Weights of a small mixture-of-experts language model, trained from scratch on English Wikipedia.
Size: width 384, vocabulary 31559.
Experts: 4 picks a token, a softmax router.
Training: a variant of Adam for the experts, 305M tokens, 4647 steps.
Below are experts of layer 5 (counted from 0) of a mixture-of-experts language model. Rows are named router (the router's row for the expert), up (a neuron's input weights, with its number) and show model dimensions 256-383. Each number is 128 + 24 x the weight over its row's rms, rounded and kept within 0 to 255. Numbers have three digits each.
Before each expert's rows: a language model's description of what the expert responds to; "gets" lists some tokens that make up at least twice as much of what it gets as of all text. This comes from a sample of Wikipedia text that the model never trained on. Tokens count by the router's weight.

# expert 16
Description: Measurement numbers in tables. Numbers followed by units or table cells in stats, heights and distances, such as 6 ft 4 in, 400 m, 155 km/h.
gets: " ", "0 ", "1 ", "2 ", "5 ", "6 "
router:119148106101151143139122090089099114138145086138135117109164088136128085159145160160136102095106124140113146074150156094111179123168117144112119176111127126177102143144144108150157151099146093115125117124167089173122136136156162128158167135146116108114114189129124161177111091136134086145103119138145120137156109146099149166131122133110116119118111097154117126120163135142161091075114
up3:142136146118148115138126143129141149130152111106112112134126114147171166079145137090133096130147150125135132093120170131114143117107152103162132148147126103123095119149128108101179115162110130155104085163117114093109091125164108111143150126068087115166135119132090096090167111145128155141142135124130160151106165114135120119138164125112155113136140110079130163139134093121096117136118
up4:121140122093126140096146107109081116140132131122147098114146147056147130116125143149124108144083165132147109136132110147098136121082102097122145121143162105136163134100105127136130108120132137138106125125113092089112140186074101131113111145118128097113084145056155120130150176155115122150143145120118113161119147103115110121132139150123117118112159146108132112126145142124147151123123
up5:186137089137116141133158060122113131149142091079077173160136157111130099137116116115154126116148102131095113139130165107129101141124118125122148139128134135145196146177117152080187155107105110131126109105164122136150124166113133123132121151128154111132143113135167130090131151113109149153111128102156112103090119161092127109138092131111094107137106122122138130128107154130152178112094
up6:121098129073149100118117131153152116143130123139134145108104119097152119098120136071128148147161161089167115131120137186138156089075145162109115142153124164165131124125118108124128115149117129136132137149134194151187091126127120133140129095133137131133139126092129147166108120105124161120135184126149198121137081134171136106135127138145164131125094084122142176136096137076096118135106
up7:121127129114125125111154119139102155078131142129115116119171131142103114115100150139092175127200139122140131133079170164122138115114137114137112136118151113043106086107123172101136107125094127107107145115158140143095089172141123148147143167126123126137114080126105124116135147115090188100095107129184150164107159103125095125134117147120134149124100114149093149081135150113107067139099
up8:151111118134119128138076171117176128151103145097138181147120120150141118134116111117099111131137112104141166118157155134112136158138122119083103099134091117146105138162125089109132139144158078094104158087132120154118107090124138151159103124162171105121139151130107131115126153145139178100140144090155156114164134122129133126111162138152145156188101126130123091090117157125129098110131
up9:149119096104129161127155145111132119112104119145128122142154143115140100118104135091118173141181134087090139138110172136161137147122119144138133126115108142179095158152147159082156144138104139140096137154124158151143113099069129107153167108122127115141116174108145120110121128086151137117133130118155150083133118125140108122152147118114167138156087139147127103161123163113111152145135
up10:081153136120124125129138073152139139132121130091123096109105175122179151113115103135108163131105113126107134159167127149132147093105125175209112153119141164139127124141147129161127124147109133150136124131166154146174137149128149135108113164181163124132124131113142150140116116183115131133166156117100150085081092124159153094154115141111104115077189100133092158123118118135122140137122
up11:091158139117100158098158121133102165111165107124102094135129116169117159108114156126128198136106160127118120146105133130116144090164146105150138133153106179111161167125096133153175118135112113129107149112165084116109113174151070102144141166107111096134123134100130147132157111107160121131122130141149097157142144102155124139143112159058099119105143121124096127131137127111159140110135
up12:138072137224154073136148134135176079134143160121104190151102140131118103165132141135071187120105155123124153132132128135150099112156148131143147130125118099163135130138125130161136160155128142154115124090144098143144120090097100156137106116136152124138149114086095085102151128116148102115133156160126142114115135130128101131123134143097157127156144134119132092144137116087161143148117
up13:112152096124133095103118173128098142130165131098104171112122118118122119135117159122135156141114093168099153135132118168095092130121126101117082088131180138134074083117181109141195113143112120101134103130100117133147075134115124142158142156098077119134081147109060105127150196129155143126127132122143133140108157137102098133124148170130138106164122106103116126108149153093125098109139
up14:128158130170134139107127187122081148170159117119127176139107123117110138125139166130086162146127167124091153135134129161116135122113141134205073130135165128131128127123165092148138112141151110131157093068129131112164109101117116180121110120123100125145122149110095087097164125146145185078150123103154134162123117081104109146166121118151183107164132117131133107119136138139134127125103
up15:149105114167149114133161127143120110144109153140106133154136135134141115149155079099116110134148121099123141104125182123116132140075121135134117104123138117127104131137150114108143126109148120099159131140098133168135120142108150120180104083144103118157167100143105151129131149112133152140087166151135109144155143137149193105135164139145125110119111143146133199103152110142139096118123
up16:161151094131143134137141154165146095149098130117128113118070143119118080138152143091107133108140156135146129126153119068150142172073133142134145129128151156143111158106115114113075131136152120127092115157160101152125070087110099161098156121154127169152173133096137169175127112089116100147134150131120147080115149141122110125155177147147126152174121158118143122168134099124115123162133
up17:137118104119114122154069143085094082100134095113124132092179146103155127092098150104157149128099137097122119101141185110134122087089121115151109104127081145125165152159104167077115146114140108123117121141108103142126117137120144160129099119128166160100118146134089095143124165161124135090140131115159120136139128102141137131140179146121145118107131170159143127145074125130129129139127
up18:123077101105099135089151140120156121129172138145121118141177135148162121113103130132141119140144094156099099148141132152105136158092122102104118134110143133104106084114116188096103148151107123124157139177111106126132151067113121087152112138130128121157182129085114127134116142110121086130139159150100120143134124130112090144151096163096140125130157070126153121050163112125114118100132

# expert 27
Description: Numbers before units. Numbers and number-ending pieces followed by a unit or magnitude word, e.g. 240 μK, 0.146 AU, 2,677 feet, million, mm, percent.
gets: "000 ", "million ", "5 ", "2 ", "} ", ") "
router:105127103132166131155115084123148102105102123161149128160122151139113124142102125121140170084147128135153161115124162150184154104151125150099146181126126154155145156131139152124109156077121113112089142111120128164157139155114146144100124118085169114110075124129137160098104142145118158131101096126152107089125061159151135082140106129125121101087130118148126132150113118119120136122115
up0:087105105111131126142109119137139131101140173120140144124137110100104094143161186087150143129117146109117118141081125166165162102101124126194142114173124151108145141114109108117124115134160128094098098135113107147138112150146094177108144122117098139112072151099106071142164139110117151127122174154119188179123073083108125105139113122129086121091116118114139123137116111112136111143143
up1:102147163100101120140135139096167123111110105124118162092098149152124097150102153123144126171137142134143086176114152138137128136101145097131119097179104122132136089125134153146148149173166091135144146122123136149143117082131140141110122092170123122136130113154117104185170142100162113137147143135143120155169111105111125135158146155122105100135172102128113149118127148091130121163108
up2:109082117125104171144145140160146108167084196121099195169095158120154084147121133172150120129127144147138108129137150142136096117143121120128120111098111146135133115129149125144129133145111143113117118124089113116130140104138131167093115155111112161142137112055103096122121174128135123116183126152132113091152129151109069118127136138101178137098139136105145106134139080120100155108087
up3:156155109108137167080151135106125115169102149116062188129105138145102134126150171096171126153194152184094092113134095116139136097096115107135125183127140157142102152120110103135106129110097143153131093108143135118139153134109124133148094120087105116161120090145118139121111146125113130147149146114130119118130124127122144156145114160122130143114138116152139149126150131123166133124105
up4:119113144110132142082096175135105112110100127139106172114122117088120121145154140112119110104172132176125141091161137141119123109119143160136167100114115164149112139153132144098107124070106114099134109174112123112128156130091133156102110154138126081131079153089115071138123136114132147140120176141128097121106131134117120163123146159139173146113108080135135123119135122053092134177187
up5:159115123138139137159147170136123105102133104172107149107086136142162108136113090079142128141096136146112109116105134107161097156138166139161113157108135158146144149120086107106159131126176128096093120147127110144110141134129099097166124136132150112137118127110149146111156139127111079112155104179098118134119138159162141131114116135122139144131133158070139116124164145145140135120140
up6:086136152116097086125144151147147104125095132085123102163111144106125127135132154118105130151140127115137160126139115163168112134092107121088108158130120185159111119125153147169134108146159114126128150173171111123162094113122151157149119159105111134108074158160111100164140144121129155099137136104118174128185130121128158130166160110147133112096142162134131152164115130099117149189104
up7:106159125146132109139090108124146105108098128142125127143101120127114108075119110072108143142124147123130174128089148115145159118117154160166126144148118128167124122108146134098153100115123129121101095109117146139115105171136094107190125158128174089127113138072128146150130148137126161152119107139126143169124153152180115124142117120139133111103085082146110136150070144140149145178137
up8:089111135106150117121140177144116140125128148116102089121129144084118134127134117117093136108149120153118122097135150105145120131099102134157150150130121152122086117146125160159084154131156146130151147131102126118131111163132098123128101128140130115166173128186109119132142140099142105132156171095107140114110147154084104155141136141172142114149114104114098184184138116112167153175173
up9:070143100156068103174093131150124123130104138112133133110069117107139130133119133109104078113097110121097122120146148158123165165137122152110151140176112161132128154142116097134135120126164122128128089145169132104102115121163133127121179135171136146126107103113100142137117125137130150163114151127113124142123123108075139188161123153126082119108142129149151129140140139085134155162154
up10:124132109164114147154080164124132095177162141107131162157131147142133104138097156119144120122142132120118147150107115144163135116115144162159135118168138123072100107131133148161132092129094135112134099104142154139100144162137135117120154107143111104153125142122078120132172138074148162093151135105170162113141127127112138143138135115107156113129090083141109109121145122117150098126120
up11:108134091119110137144122142135130112172127117111089184150141138099135155146133139154178149112153104122101121103106139117137118125143152138152145125084128130112116151144158091149112163093119125121112150140125124117104122164079106117093122112156147162098099131160074132158129187132131152105140182116097137126075139139107161160142133135129164186122076121169122110105115130100207141144176
up12:134102121117136097131132187141148152145122146100087127145108170155134163147095129153132113156138137095171115148114124148177130154120140071139113152137120105073165128099153107118108120115126167121153111115120159150142138123133134116115078123140132144142113089136137130115109148128136150169129093123094119122129173130082157142111098099108133132130169128139150135069134136122140148149109
up13:101117168179106106122143098127147124148148185161136108182114136100115153189123138123130140129129120082106126105100118166107114127099143124186106134132125150098144104158154118106144123153079135144182105113116139139131120100090116081164147121132091137129116129173091115156119146110134121099121143141139168127100128117103141144129165127140129092119131106121087143137151160125125145128116
up14:163162112133129153145133122086124110173159140157128131096148094134106102137138141163107133139116105149093135155101191092126129096138134125162144122117162155145122139160111106147192147131101142090171149120136107142114111136151106100134102126106151137093164166155127157128071112130106112134164125122141123124138128137102119173156116162081120121132131119128103157131125140137095163126114
up15:097129167152134152147148112120133123111167120132122123156067148109080121141146149101132091105132116112118157169093127160141113128147104094131099129142131145143171105114107095130148127118147101105111138110100137130137099148126122120119172155122109120125118136101118137159145133039139139096156134103099160102074120101071127109142145156123113138102097157103095132135125113136101113138116

# expert 24
Description: Single initial letters. Single capital or lowercase letters starting a word or standing as an initial, such as K in Mark K., b in baked, D in Dabou.
gets: "B", "T", "K", "D", "M", "R"
router:110142120125163140127147129125112117142144170120094133129117158145164157122110133079110198076119138095123173118140136133107199127102144139126104091124121092067115113161148131103095180132139091095108107142150120133128131131093129101132137124114148185134111086095150157108151118122147133095198127163112093114172125129128138135078098107121120136150140123119130152080161132137111115154140
up3:083117140111117156117119089108143108055102151135145138162173126102117152153155128109167115145152111122099133131114139130145095138108119159162103117142122110147150144113092118157139084173134139116131171183082100082087094142077143113084180116166107141078096175138114141155126100131134104135107141124157102101142114121142122102140132157146126141107133065146128162123157109107090140141148
up4:103161126130136148125121162117155148110162119138075153171096098076119159117137111115136115138082140162125158121164132132159123164090136091116086133163139101134123180128135081115122117140137148123121123144103167127137082193102122132142138115130139110158110147114160098138089143137143128099156128110203112145134107142145149145105095166132105141088126090131149111147154102171154134126133
up5:147131089122130137118121119082150134114175123149146114128140155137110087075110136122163124146158183146132142151152165120079109167131139152106122137113124141142121104082135134136126108128138106124122106133111138098133169128101109122166114138133139128126122135143110155135137096075103160152130121132122132149127112125169156161151190160135120157126130139115134124149057127112188119141156
up6:114132115100089119089128112153168127108166094090167130130138139092100123109142120130089140126131110139141150173071112116171107132105126095162103116133126164118150105133144112133128164139156136154134152145104128098119144139143131128141110137074126128086160155124135101139118147104110134109124112131096138164115135143112122102115130151116122126175109164136107135153150118110131146143133
up7:092118113172134158109123101130161105084143154149091134163128091150132112131154127097116141142150131146129127136106145137181165153149132088105089153131129105139110145134114132087104109167130086129131136139140133142121121111105127102106183175145118121117138102092094150154097127153127107097129134119101097153125129071142133082137155161108162140103124090134135118119125114121128082161173
up8:150086125145113150134142113109112134130110107088148142167139115144137145168112141138149113125137167141145154113111134101109121127130131125137099121134120125142110161131139111134149173133127123079145114146136146130143104179131084111173099118110148120136142110093125089111130103139158068149142093130130145112106109110087127160163139150118107115139149138116187132159155159092110145105104
up9:151168134112143106139175117098137107121121138134137118122129148111135065070110103119153139112127135133140092181131159121132113155113148108165123122135128166120163132095138158147125155117106139134116132145104123093137143143124134109131085166106139132138142150128131132129112118167119118153144116136116139129129130144129142118152120144102136137097121136124131144134100125092119177140130
up10:167113149127140177121081159116129145145123139161108164144119110113140077110061142165128086161155094126168078142131153122093110181144100101076137172084125129124085144169103150079118113157123108127141105124160148133142098137094160094126107140137110129129137127159116125163122155154112123119151137135175127117126159123111111106112143080107173145090137139170108069150123092141139087087149
up11:145116135106125104115127159097126151101114123104101116147166159118157125121109178132098135132107148136148115081160138102125100119122104183135173148118165171143105135113134149087139118150099095102129096113136144197152095145102144095114118111126118145116113133130150120177154136091143130156094103118125155126099101133167090118157111097151124126156142151165112115107133169097155081124126
up12:119127116121064127098129126155131165087140079138150169129103122111134130139164104144124110133139119120089155116092125155134119133066117171150133112082147141127178076139164131143142151126179113108088122143124092129123118133100113068170158164109087130126102203140156131118094107088073116118114126143108167144105129126121170090100170173115130086127129141150163152150115151108134101163153
up13:110089114166169164146117116123111110141109144134091133136102101110176128145081150151142147143108113126096070095169122182144134093130134131126114156127094066122104138144109128162130142120117175085129152157139104155149135074144113092104121124150127144131109117082143106124120108137076113124142195117150130136147089130118139152151178127141118134111149082117155083111102096122178124143150
up14:149120117075109129148117090159070104138128138163133100071098116122111142108133160142121128135100133124141124139147139163100114065142144147110142105141131150145114116154126116168131169154124110152152141151124101110111087113119168141102094130149128121125106163164153118131166111131122086122098117109103132161134150160138087090128100134134166093138135103148093119115129119093083171159130
up15:108105164161066156137117134139117142152160140152154105110108142100112122155134143191146115101178139153141140119147126116110158102135145117114138113100094131138140178145144105171088125097132133097141117136140120086150103117114145079135100120161134132151165130100125129095108149151100141157134186108082048164100174099115121092129129118104179123129174157112127084121141122102132135118158
up16:145104074124145108151089102136107096128135132110125106085130143100072110141119138112120136121114140106151087143112128139148119091124124112152110128097111153143104105156112112141130131108167122123135174085112126147117134143159106153105133137152146098109111149080148106180155153135128101151162111152099152142148107122103103107142150186120104130116150142141129152107174187117150135155153
up17:098105151137131184150141124109118150103142130063135101088190113128105100128133178153116116111162124123101141149153123125131124123127087095150146134113138106123132120115101109144107081151102081116132146123147088155127104153087130117134156174143131129115127135140095158096107106160126115120078139122094097151128168110086086148152147111118116150160118129123108103113137093146124076156146
up18:171102136118076086142118094135182120133090151159136162139114143159145135135140113128147117130153122145159130112106121124122125150108128170119175147148165133123139115158109113110177128124168131151140131144142124162110138134145105143132093145135135125123125128099124110115137111079146133104142145113122176140060130151097168118125172140116089117141124137144136152158128156097107118096126

# expert 12
Description: Determiners and quantifiers. Determiners, possessives and number words opening a noun phrase in narrative prose, such as the, this, his, same, two, few.
gets: "The ", "the ", "a ", "s ", "his ", "this "
router:114122129129149138115143119135136141112132149138138139145153113127128154140131086124115125149145120134141128140148104105102109114129094117149093094126094108097075155082129133128134107105124088141130143092109125115103148151121135130184090168103081110104087120099103098129131155088138161123119156144163145135138138105115163091093144129159158159143144154130148147101168130123177097156131
up0:126143108177138145101148134119121137137149119172146128136138108147113125124123109131142132123159142147156090088110105123120115149133153135138124128141093141132125141151146126117170140083153118131124078098130104119137080095169099105119194137132101108148138137159140155146091136119106131145114141151129145159082144079087135149142125109153143139124143109130142164152103165120149154147146
up1:126169165167144111099059126145086111099149108131132135148096081154099088113130178166101120136137153115134102153128156209135136126126108137132148113123178113159112084110158071133121130172140139158120087165112155159147114136108110149129170173115132101119153125170145142143124103193087108150162141172140138156114090122153106200155091138113095108138098129110074156138119139187133074149171
up2:118192139097096146142143162123133143097099102171133124177097147148142127124168127120118161177140098108061142122125120122148127127156137091142125107114139113123140153130168095143090102137170074101144104132120162153161117145137123114124139117105161097112170135126106178144131132131097127100169068158119107147126147141133157170129145153132121126133156097160138167104138096134094137138088
up3:108100127120143111111133114153131125126114140111147046151112149127162079123187116103131105114128123066127155139156188141117145111141141095147140102115174153131115186128110108130163112153143143101149129084099121168132119165084150125082158109159145103139137104143104113111092142142177093115109096128140135165174084111082122158140147116158146099117121128155120097119093142107150123111097
up4:144115129098121123133125108119093131111139131160130150119169187190082126110111162108138130117139128151145129086088114136112156127121153092180138148132105158119109156174134123095125133138091083123119113127113153121100078133095086110160129134081138105151134123141078127118155086092117115130120161102147153141115128098148139103120116120115127149116134137102094126141108126129100150111124
up5:133161147085128123130140116132115111101117151119093155048167123111118122133112117109133144155144168147139118125090110129149125151152159162083141134148112174105154151112170145111149143124110145094121170157148088083133133126137143197133111116125158138138121107111129126120133138073120121113101105145139114163163077165123128121140157109161108148139127105152112140120182138131082157151139
up6:127117123109130130168099126164159104121174108141115154145103099140078116130099141127135141140146124085156161114121111139138138100102130087131135153166140113152122138121131078128143090137086146116160082124141148124098135084130149116108159107146108162115113161132132134157094153109138104138166111127113158135103115117082129168139140131130100142095117145139103081162091181124158088101111
up7:131155152115134126122135125099123115125180180113147113086107128113158124134164127174159134100120114124110129100132090178107145100107157109128084145117137119124135106119166192108133102112070094137157118119093166107111156144097106092125164188105131122151131082138131108167098111081093089146112117116128122133142125151126143096134106134122131137119173094143091142173136125119175102109173
up8:099104115113136120150131122058099135134128180061099153122130172121118112125112176144124179092125147126129166150122114155136166125150141138184142105106105103119115120098066153134160162154137103147110142099175142148140155154124120121101190118120129133145113143078102100143161124110141054114100088094142143123132094119135084184128138161099157169103139137149098101060122114103138177149115
up9:137125118087112171167096113134074135120146121103071135145145108111110093093119126138092130116119097129099096143194108168139173156124115117163135136135117140132144170147102123109078179105129135089132120132115130170103151101112123118128159135141128142159122159099143085104158115171130090117099150124143114118123131122139111145139142112098127108102131181098135108100128137166187121096091
up10:079159154154138171124134100145110110133143116134121132167106090152176098157130139114097134075148116114142125110095165118110129109127093129095133124134138143175089175138120110117103129155130109107110102102090110118126113131131113200153146180117127106099139177123133116122118133147158091139138119159166103096157118088119144147137095120132137141086106174120110112131167121124124073118159
up11:106164173129109095151130129182150130123125135084133150121079156138162118149138121104100124141135135124123125084126128155111107115131157153107087134117125073119120063118141188160161108127106116151146123139133145129138131108095111139142157130126124082127166147150117153157156105081119110139141121137131131133134142107154121136137082138110153131166107119137129178094121151083167094125170
up12:146117148163119122111161131109149114117125176139145131085145124162121120135145164111156172139139171147106124167132107163135122160137142119142074143130085156127122141133138176099138183128113113132110175116162129119155121103138135121105152146142115112099151114095157103155127107105107145164151119113135141141153142149123133165138113103156124147162158132124126114143116147097137082107144
up13:168166062098073118176128126110132112112113145139114132140119116201094129085171145095140106119138080122133140146161162098140133136111133110144127132127104108125128126150144154118089129122073133133147081096101114097146145089113172101141137138086121130076149127138125160137135159127099126135127141123173143120121160117140129096122119154128108143090088095176129137147128116126118118162147
up14:090115122127109148166090143140143127107141123142121128173115127170121147175161118097094117145169093115139128128131116142158140158127163133154162095167095113117138153136114110147090123077168130130128126118142119125095095123167126164107154106151122131131128196134121140152099148115137103138067111074142146117129121089088109128128142107085103141110143176167120126160115141118123130092116
up15:108092092115128099178145102123108114128147146119138127129146145122110160141115126165153133162111122154120141140150061119167155142154142134152078109124098161182147157103136138096127162088127096138131110103144114195144136099091132111085170123147118151120123136078151112138127140098161142143122130111102111138134111148163116154144148090057109121120147111146128150145141150163162187117146

# expert 34
Description: Date and track numbers. Day numbers after "on" in dates and track numbers in album credits, such as on 4 May, on 3 June, tracks 4.
gets: "on ", "for ", "On ", "1 ", "2 ", "12 "
router:126116095166171126134138143081153147144102126145169166082153111119141123138152145125130122109143109107157144154094121175134132075133076121131142138126081110170127120131135123106100115174131131123154138137097107117148118126177170163138091133104124099136099159160115130109128149131130144121173149132160122136159126155116173085129141158062123122136097134126131144177156131164115075093084
up0:142115139112130124119126127098125166128095132134087138172115154164110137150142127140162121124166084103149100118128139089127130118155151106098132104131153090129138133166114127125129112121160129126172082100151129140152158163066158146161110128152136133135123138167183117133112127149102138159040117116144115156135157114135134123143157092105109166112113108122094141137156150112196131130148
up1:146113147117122122191121143129135137133101112118145164081126117063117102165077113079158148115111167140130109138146125145105084134146118160182136068090102155149133150134139139171126146104107099144114109136140109127165149125152128112114129143129148100119137107130106086157120119177121112145162140104160139122164124132123107174171139149134091125126123157080104084122120118123124108118116
up2:107139086125096140145140160149121113123119114122112120147169100128115108099119183108129111134154140144139152137109127134077096130140119151168119117073118099131132137092091156127144143112135103144111085139122143122163144104138113119129154138117162179120128133115150093114111151133125130134148084119151134134091124103129165103147118118080126165122086114162128117130070134115087126115130
up3:157072125163123150122180100144104093124112155132110136171096151114116132137127098128136173105154132100121149125132095158149163146113131137125151143115134124137107170128120184180123115145143112115196128123111122109145102132127087126141135165173122073125112141163144110144129155107122129148112110111131140154118133134131147118137107129144127104124093162143121104104128127159135104147097
up4:117146133139139127144129126110108095147127145116146141149129127154126117119144074131189126140127139094116149087154106123127175142178131121155122119118098133146135104169161133104139181111137120083129190129159121159136128096135144128079134109113150151104141119115102119133096154155130130087115160094143103130117139118167108140136165132148117117106119057139178102114157133122181139160159
up5:116120130137089165109159145151132121078110129115116113118142118115120114142141117101106146197132132126136105147137150174109173109121103105128126123100139152095113113153123131145157073169131137130078122099093109066098155095163106141139138124093113142110116123079105112131084108128121156135183115149157129132130109120113112137145106184115110110147134129128148107129140161135121150161146
up6:136148138144085165121115109187115143095082175136141137175064151067127112145099117110108125116143102123164131104142133104170133131144092115129108118121189125123120185138197095179074121136131131147187121128170190106146093065129104128131138088124131145115102141153118171134113151092119101080111091147116138146107144136096150151112127126130136117093153124148118133119131108103132145142073
up7:136116082115158139108150120153112137115082124140092099097088131125087157122163122129187130114108139157100100086139138131115140157151131096141136114130109138112125125143120142133140156130120113106114130159114120131125130107107110094132143133133136133131134093143135102136110139094167077101136073070159161150130111173110113155134162148135093163122143088100115139137131164166126179109123
up8:137143150105111152143156114127121168118109082095121145126163118079132129122123123098152148115085146111116145134138129152142109118184126125085105167103131158122155096085092117137147158139119116088089138142108081116153116124135097097116167197121116154120101111143128144120118154173164100146084110165126109132100108157141099142128094098145064172132127101084111171128109137130161158113184
up9:093124077164130154121137142138167117111129113125150120149140134109154143109167111138100152139135123154125109130142091127162166122106141102105095107134134152118124137118137079140122142110149108121066102154114117094132106136165126150114131190132138142123171095112134142081170089097078094143096127142127077141106145144142131099150132127169124142112130123127142116172144088160099179126115
up10:134130042122143110124119093116098142141148140099144159126137141148157149124122103106137149140145165135099086123139167126128126112124138136148141110137106116107157125134110141137142099151159128120146094102134159133108110096174089139144118100092162140147176098183150137136139142111118168135108145141132134129131142108132141136153146137105172136121111130108158121155109127120138091138075
up11:145158093145106176103116173167142145145127137131122133119079119113150110136131138124122150137134107087089089125101126099113128125138121129138092089105145116109125133107169127108130078082120108115170150120135088179116116147147136115087131138126087125106124121116104105154147107108135104074111102127114143155134130111145182166153119107148125126091094101114081162147118131128119095154177
up12:197142124109119127096147126114138126132146166171149137084163112139134109124115139147126147146133168155138149114116080170095085132111131117139070155090125174158133150126165135102146133160115134107146121127140129158107135131114138086143141129104117146171105088103151110109097122142131111102154150167155136153133117112119089125141169149123099158092138124121163119085147149153153123145145
up13:128177101151121161109109147154141115106142145057107117119152146113107134102171135172149090172127134152143120085103156100115121118127089118140113149143118151152170172115167093107182144111125148135121077108136183106114155083111144138121138146148129161117122126096126123106145144145100124130098167110117161094086096144145143140128145131094073161107137107146149148127139131120149120121113
up14:094109141188154144119124163124139137113138091132116154123143104125073117134114148171138149125135151065097131130123105179098143132126120147139116142129115099105116141107117103105173112070120164106100157121147104132142174133120144142150105177163116092115129114085139096074140165155161141088111126142129133158170121078101075118127137155157127129056132106108118092079158150127123145161145
up15:154144084106131126153097174149130092137147141096072153129086119125149121150086126120118104150118153148147123134147157118110126130137107121088120129107128168121098112102162101117141132102144138116115114163135117089132161105164139133127135121141105197132153146121105117165137124162158122111147176117137160088157154099106109126153107125116117129136123157141102103078137157131131128128122

# expert 43
Description: Coordinating conjunctions. Conjunctions joining parallel words or phrases, mostly and, plus or, but, than, and verb endings like -ed after stems.
gets: "and ", ", ", "or ", "but ", "ed ", "\" "
router:080142140156160132106085127169148191155104113132178120137103089145084074137118095125122075107082110175134111128120135132117172084127120134126087140167124137194121143183135129115141119138126149107128130145090145153119152122132101107110105115135118098124152112129082087128120187140113114154137132136166119114130143133159087124083124100153150117127138115156175102176135112126139120099136
up0:115122109130125109198133111123162149102180113140106171171082113157133118153163114121115119132118109146107093118139095163145124081139132139142139094105096136147126136086094109174130132130128143137079123121121112169110136144142127164107125135110127115150145105169114130150181126137108124153108123138145074112130141137093133119134085144129156133145112128117089103167147088181131133136106
up1:136142146129117145100144163132091104160142183159136174133138128114154094153117120116098140111152170113139124101143139114073128156134145125132129127170155124082059088147107112086102177128160109126161094080148132156157146122093132150114142158125123110062113136158116137151162130155144125094134122137139182090159130120113109129130186118148133128156112118128086124117124138125142147144124
up2:117103115128119097086177074109147128145164170075135124130180091098161115161116128118108123147123117114157123121145119127113144108120130133097135117139154106105099119177149154132123126134101117100112155155113123113109121088130112103127130105146179125101129138083169128131134115128110128151118164147184089127153143148141129134153150146107141115118121078129112152124108154126124133181158
up3:074067141133146112166138115122147127106153134119134169175154115136109149148109114141121131108119120136107150137089090100132112161113115086090133115137132144112136111155163119122143137119114112137112160115126145127120083119129128145107117133154147113164099106183127142142138143114130090118120090132135088103111099116109131077136141127120135112099126095112088124114132143151119127132127
up4:143112126140132103103145136152153123092142133114087136131107131088130166101145149129154099135108133146119159148099111151125173130095140128120104139132085179104127095104132134157090120040100095091105106155089123120102137122114177138126152146127095134101093124131096147132134134163147116109078145153105129138097116123103151094129127122134179150092102161183105165135144131174129123067086
up5:097151093145100155123154105118126130106117062119130161132149163166123160145119107095091139130133102136134137111135157159128169118139088112140080143117130144145072140157128110148138108131145171116138140158129134168155119120145088091111102168138136183101098150121132110146103096123093118124130134140097180147105118182149139104130130135119119138130113126115148127163139122093154112157096
up6:120135129169098159097176156106117103122092129186166159149133105107166068131106131123112136106122115111160160153119154117110187126153115174122124133105187114136133128180147157151147138151132145150163128074127118146155126091136155074118081123136136193102115165113126142189156122144120160124147145112140159102134137133151169150134158113110184092103139105161118143119112129137170139125122
up7:119087153168128134166142140129080119152104155111149147103147128138148137087121121152122136115141124123148097130110085113153124142110126150145115161109194131112105121142094122161182109084137103094118163092121124152180129146100086120131124165087110132111055143151160137121130164139136105133114107126118137141114147117139131090134117100129153126124106163109151122103121145141131105087110
up8:168138147130103077142163093146106117143132139087152143161131100170118115128117129105135128130132089053138129152176092145155140143081122161092139138100154131065116150135133124183124159149163139118112148095139085121139112109092137147111127142111171119121093120140120158108059158136070149137134087131123159121114146139127114168119102097113149117122165097135145148112133126086110175123080
up9:092079125171153136138139141120137124129135118101152134156112153142124135123094097117120105158142090106138110130142123116141124146088124129107138107160082131091094105172129156144106103101132123104112129124144108162105089082131111106101132167185152099129103117148142099149132134148153103139118114163134118092122104116110106108139160123108121145111125104105108152127142137112069092117092
up10:123125147132120093100190127102114139120107136133192156130167158116127141126130145134108121121114122130177128122109107117116158132095102097119126141135157117100107128128147146160146176101137137125157105107097127127128124089143096150104139102117148144077102127077142110152108126079138111111153095111112171154147161125105146138137119102114118107139120132153162114119091163103156143141096
up11:143092105140094139118150143095132108166137150094124184122102135098122091098187111159114133119138148113123093079163122150171125122131151133138089075150138095116093114132090125112122138115088115121122120153124133146106114121110088137136190140142127138119148138153146128151112132157103111128135095133098123127149164138124185158154157162152149161170133174145128127105132182124173133121107
up12:168129126135134148073147120119160120181147140134179159135150131115103109107122154152112109119129113143179122147159131122102145134116141139153113139085132136127110126144141138111111133188129114142126096112171127127166062109146103121112111140119091135085121119145090085170113149129139133118187143132129126141140139101117118103136128109094081120161118123117121133146137107172119160080137
up13:140133100180151119125133125147126130164169112132101128159070160139143126154125111117167124132154137129124104147070162096102094105172093187099172112135112072114117135128138092119150137172150145114139139112138171094110143164105143127107113087165142111156122153192073144139138130142107123108115165081132113107109133128105119141147129152069098118111129115122137095136162153183149116108105
up14:148150134134115158088136136132104141111122121111119109075124133116121111083152113115124142124134160152131089133136133164146114138185124097147172111135099148120140141125117127109069125135114128155129116151117118122127131117095092110097124152179151095183152126104094085105116130163147052128148111091136176152117151146119160181134126154145074113142118108075155131165129161132141141123123
up15:157107124147114119141123123143120063078094148114140114156173130088098171168089094100138178103187127122122172111101090094124127119152173128121127128127106161145094142174092169161098126101146159072142155134123143113122125125098122108149096147128115114124141140139125105118120150129137131105100149142129119164107174137111119109131173149137174127126140120143067108106165113098089123143117